{"num_hidden_layers": 8, "hidden_act": "gelu", "normalize_top_k": true, "batch_tokens": 65536, "train_tokens": 409600000}
Below are experts of layer 3 (counted from 0) of a mixture-of-experts language model. Rows are named router (the router's row for the expert), up (a neuron's input weights, with its number) and show model dimensions 0-127. Each number is 128 + 32 x the weight over its row's rms, rounded and kept within 0 to 255.
Before each expert's rows: a language model's description of what the expert responds to. This comes from a sample of Wikipedia text that the model never trained on.

# expert 5
What it handles: Final pieces of verbs, mostly -ing, -ate, -e, -t, that take an object next, as in mark|ing the, reduc|e the, protec|t Taiwan.
router [147  99 174  69 142 147 157 138 171 163 106 126 153 100 117 111 101  42 126 144  72 182 173  73 122 130  71 159 101 123 163 111 181 139 104 141 137 111 106  31  97 195 111 158 139 120 101 111 100 129 145 141 218 145 110 133 109 138 127 152 151 141 142 135 147 106 179 175 147 106  74 140 157 119 135 171 118 133 129 133 151 112 139  70 124 121 163 109  49  75 105 133 195 111 150 154  54 167 135 126 128  62 130 171 135 149 101 141 138 140 133 124  84 113 127 125 116 144 106  97 121 124 169 101 158 101 105 115]
up1 [ 55 161 109  95  78 134  99 125 104 107 136 100 135 122 152 117 141 108 213  88 139 128 138 164 101 192 145 164  82 172 114 147 174  63 159 160 127  82 106 165 134 156 122 127 110 108 106 174 142 167 173 141 128 153 109 116 141 107 102 124  94 113 159 122 140 107 114 123 174  78  92  67 175 130 116 170  60  90 151 170 110 150 134 123  70  71 106  79 119 108 124 186 133 102 121 192 163  94 108 133  62 165 123 100 138 108 134 171 124 103 140 142 126 106 108 120  98 112  88 170 126 142 109 162 127 105  45 105]
up2 [ 95 189 123  92 105 178 188 135 157 164 139 166 103 106 169 163 137  91 205 115  77 140  97  32 103  98 121 112 130 138 129 125 138 151 159 104 166 152 137  92 126 126 110 123  99 113 136 153 124 154 177 122 124 147 114 118  91 157 139 185 112  84 159 155 143  97 142 162 111 126 129 161 132  76 122  67 141 175 123 121 121  61 107 185 134 152 101 104 125 131 178  76 127 186 159 127 103 167  77 126 106 140 160 147  42 135 123 121 145 161 174  98 130 193 100 125 201 145 140 148 190 144 142 116 121 136 120 111]
up3 [ 67 129 113 188 147 175  57  69 125 183 109  84 107 164 101  91  96 128 128 123 141 134 171  81 108 137 120 168  99 144 150 149 150 114  94 168 176 139 143  72 122  87 164  96 121 102 116 129  98 198 127 148 119  75  75 118  79  94 151 118 131 218 151 106 160 111 146  98 177  92 158 163 117 128 124 138 115 142 138 172  87 151 137  78 115 139 126 103 145 107 134  85 119 152  94 140 127 154 135 127 159 151  43 141 170 110 133 113 102 180 114 112  79 130 118 101  98 189 138  89 127 154 140 133 161 170  97  73]
up4 [152 118 110 168 152 192 191  94 120 140 199  91  98 125 141  49 103 176 117 108 161 157  76 115 110 153 172 115 106  53 109 116 113 116  98 153 128 171 150  99  74 141  85  64 133 178 108  86 118 133  97  54 129 143 140 133 154 113 127 141 151 117 119 156 107 114 151 199 139 134  60 130 125  94 182 150 136  59 132 118 138 140 155 136  87 168 168 163  89 116 170  87 157 135 131 131 118 125 133 104 126 116 149 151 144 136 134 108 123 113 124 141  83 106  59 102 124  97 156  88 146 135 121 162 126  49 159  87]
up5 [150 138 125 101 144 149 176 164 176 135  84 170 176 149 139  89  92 120 107 135 136 164 124 118 101  96 119 103  53 139 113 122 110 119 162 137  72  99  67  90 135 182  84 141 177 105 162 118 102  86 119 164 148 186 121 173  92 155  94 146 147 112  72 112  77 166 154  92 181 146 160 163  47 121 153 191  73 117 108 132 145 180 111 124 127 107  69  78 137 142 110  93 136 114 152 139 111 124 130  73  88 160 126 159 141 148 129 162 105 120 189  95 131 143 104 140  75 105  54 139 145 156 122 162 123 136  95 142]
up6 [222 124 124 166 147 154  99 206 130 188 166  92 117 129 106 155 113 128 137 180 120 150 119 151 128  95 126 151 155 129 135 100 146 138 101 122 153 113 120 111 136  79 169 133  73 130  76 100 125 127 178 115 140 126 182 103  91 186 118  96 143 172 133 127  83 152  71 177 115 108  44  98 175 181 115 152 163 112 112 120 108 111 131 114  79  88 103 121 190 124 113 192 124 148 127 197 132 129 168 125 141 164 141 115  95  55 120 126 106 120 130 119  70  82 188 133 144 104 113 139 148 138 101 164 139 174 167 137]
up7 [110  96 201  90 111 146 140 131 113 116 113 179 136  92  94  81 124 106 157 165  81  90 168 128 121 124 138 122 146 173  99 113 114 163 119 119 128 140 152 135 101 180 122 157 154 104 134 106  29 176 107  77 153  60  95 145 163 156 133 111 122 166 112 136  78 107 129  77 152 128 101 134 103 137 126 132 132 153  98 123 122  98  85 167 158 169 123 109 105  84 101 169 117 162 154 198  80 144  67 131 196  43 134 145 128 170 151 139 120 144 146 121 162 151 101 159  75 136 103  96 118 160 183  97 129 149 121 198]
up8 [106 136 167 127 141 106  92 169  92 157 130  98 127 151 207 119 117 118 140 150 129 109 118 135 122  83 153 133  88 120 131 125 144  70 158 119  73 179 114 114 177 139  79 137 104  82 114 150 135  71 105 145 145  88 102 115 126 147 114 112 143  78  96 151 162 117 183 173 146 106 138  88 169 114 109 192 152  74 113 129 107 121 203 169 113 136 163 162 117 119  97 121  41 143 158 110  81 117 172 101 168 127 193  67 133 184 133 101 101 141  72 115 155 192 201 134 119 159 151 134 105 113 110 127 133 144  76 147]
up9 [127 101 146  45  88 102 134 122  91 126  74 109 122 149 130 116  92 139 171  71 165 103 140  92 106 177 187 185  92 154 109 109 130 120 141  63 113 141 128 158 150 150 194 184 117 126 173 187 151 167  90 137  89 154 131 108 155 151 101 166 192 148 127 152 147 176  99  66 183 128 148 200 115 122  53 120 128 151 169 116 142 124 131 132 132 162 152 133 123  86 150 140 130  87 102 111 151 132 108 126 111 106 129 182 134 168  94  94  79 186 164 155  92 152 143 150 112 126 124 187 115 137 152 171 110 124 109  87]
up10 [219 130 125 124  59 195 173 135  76  94  89  86 158 178 164 207  92 143 133 119  82 152 123 128 160 123 138  51 118 138  98 113 108 130 104 124 140 126 134 135  98 127 159 170 147 135 130 158 159 119 171 169 152 126 105 145 132 149 139 120 178 142 171 147 142 100 193 164 156  85  91 114 155 172 140 120 178  98 142  58 122 121 107 110 131 106 156 134 176 114 108 184 145 105 119 143  86 162 162 153 121 113 145 138 139 140  76 168 135 130 131  80  95 154 112 103  65 126 114 161 136 187 158  91  83 138 178 152]
up11 [142  76 114 126 110 154 125  74 148 128 116 128 163 135 133 108 128 147 131  75 145 139 173 114  88 137  98 126 152 121  79 132 149 194  57  87 117 140 176  93 105 128 143  83 189 133 122  80 109 180 128 174 173 174 137 115 162 130 135 123 111 132 135  41 159 142 171 184  87 166 146 114 141 166  47 162 130 147 147 141 119  55 139 162  94 112 143 156 178 165 116 105 184 125 158 156 166 147 150 128 134 107 141 108 143 101 152 105 103 126 128 162 126 113  76 147 200 121 119 102 157 171 166 139 195  98  97  85]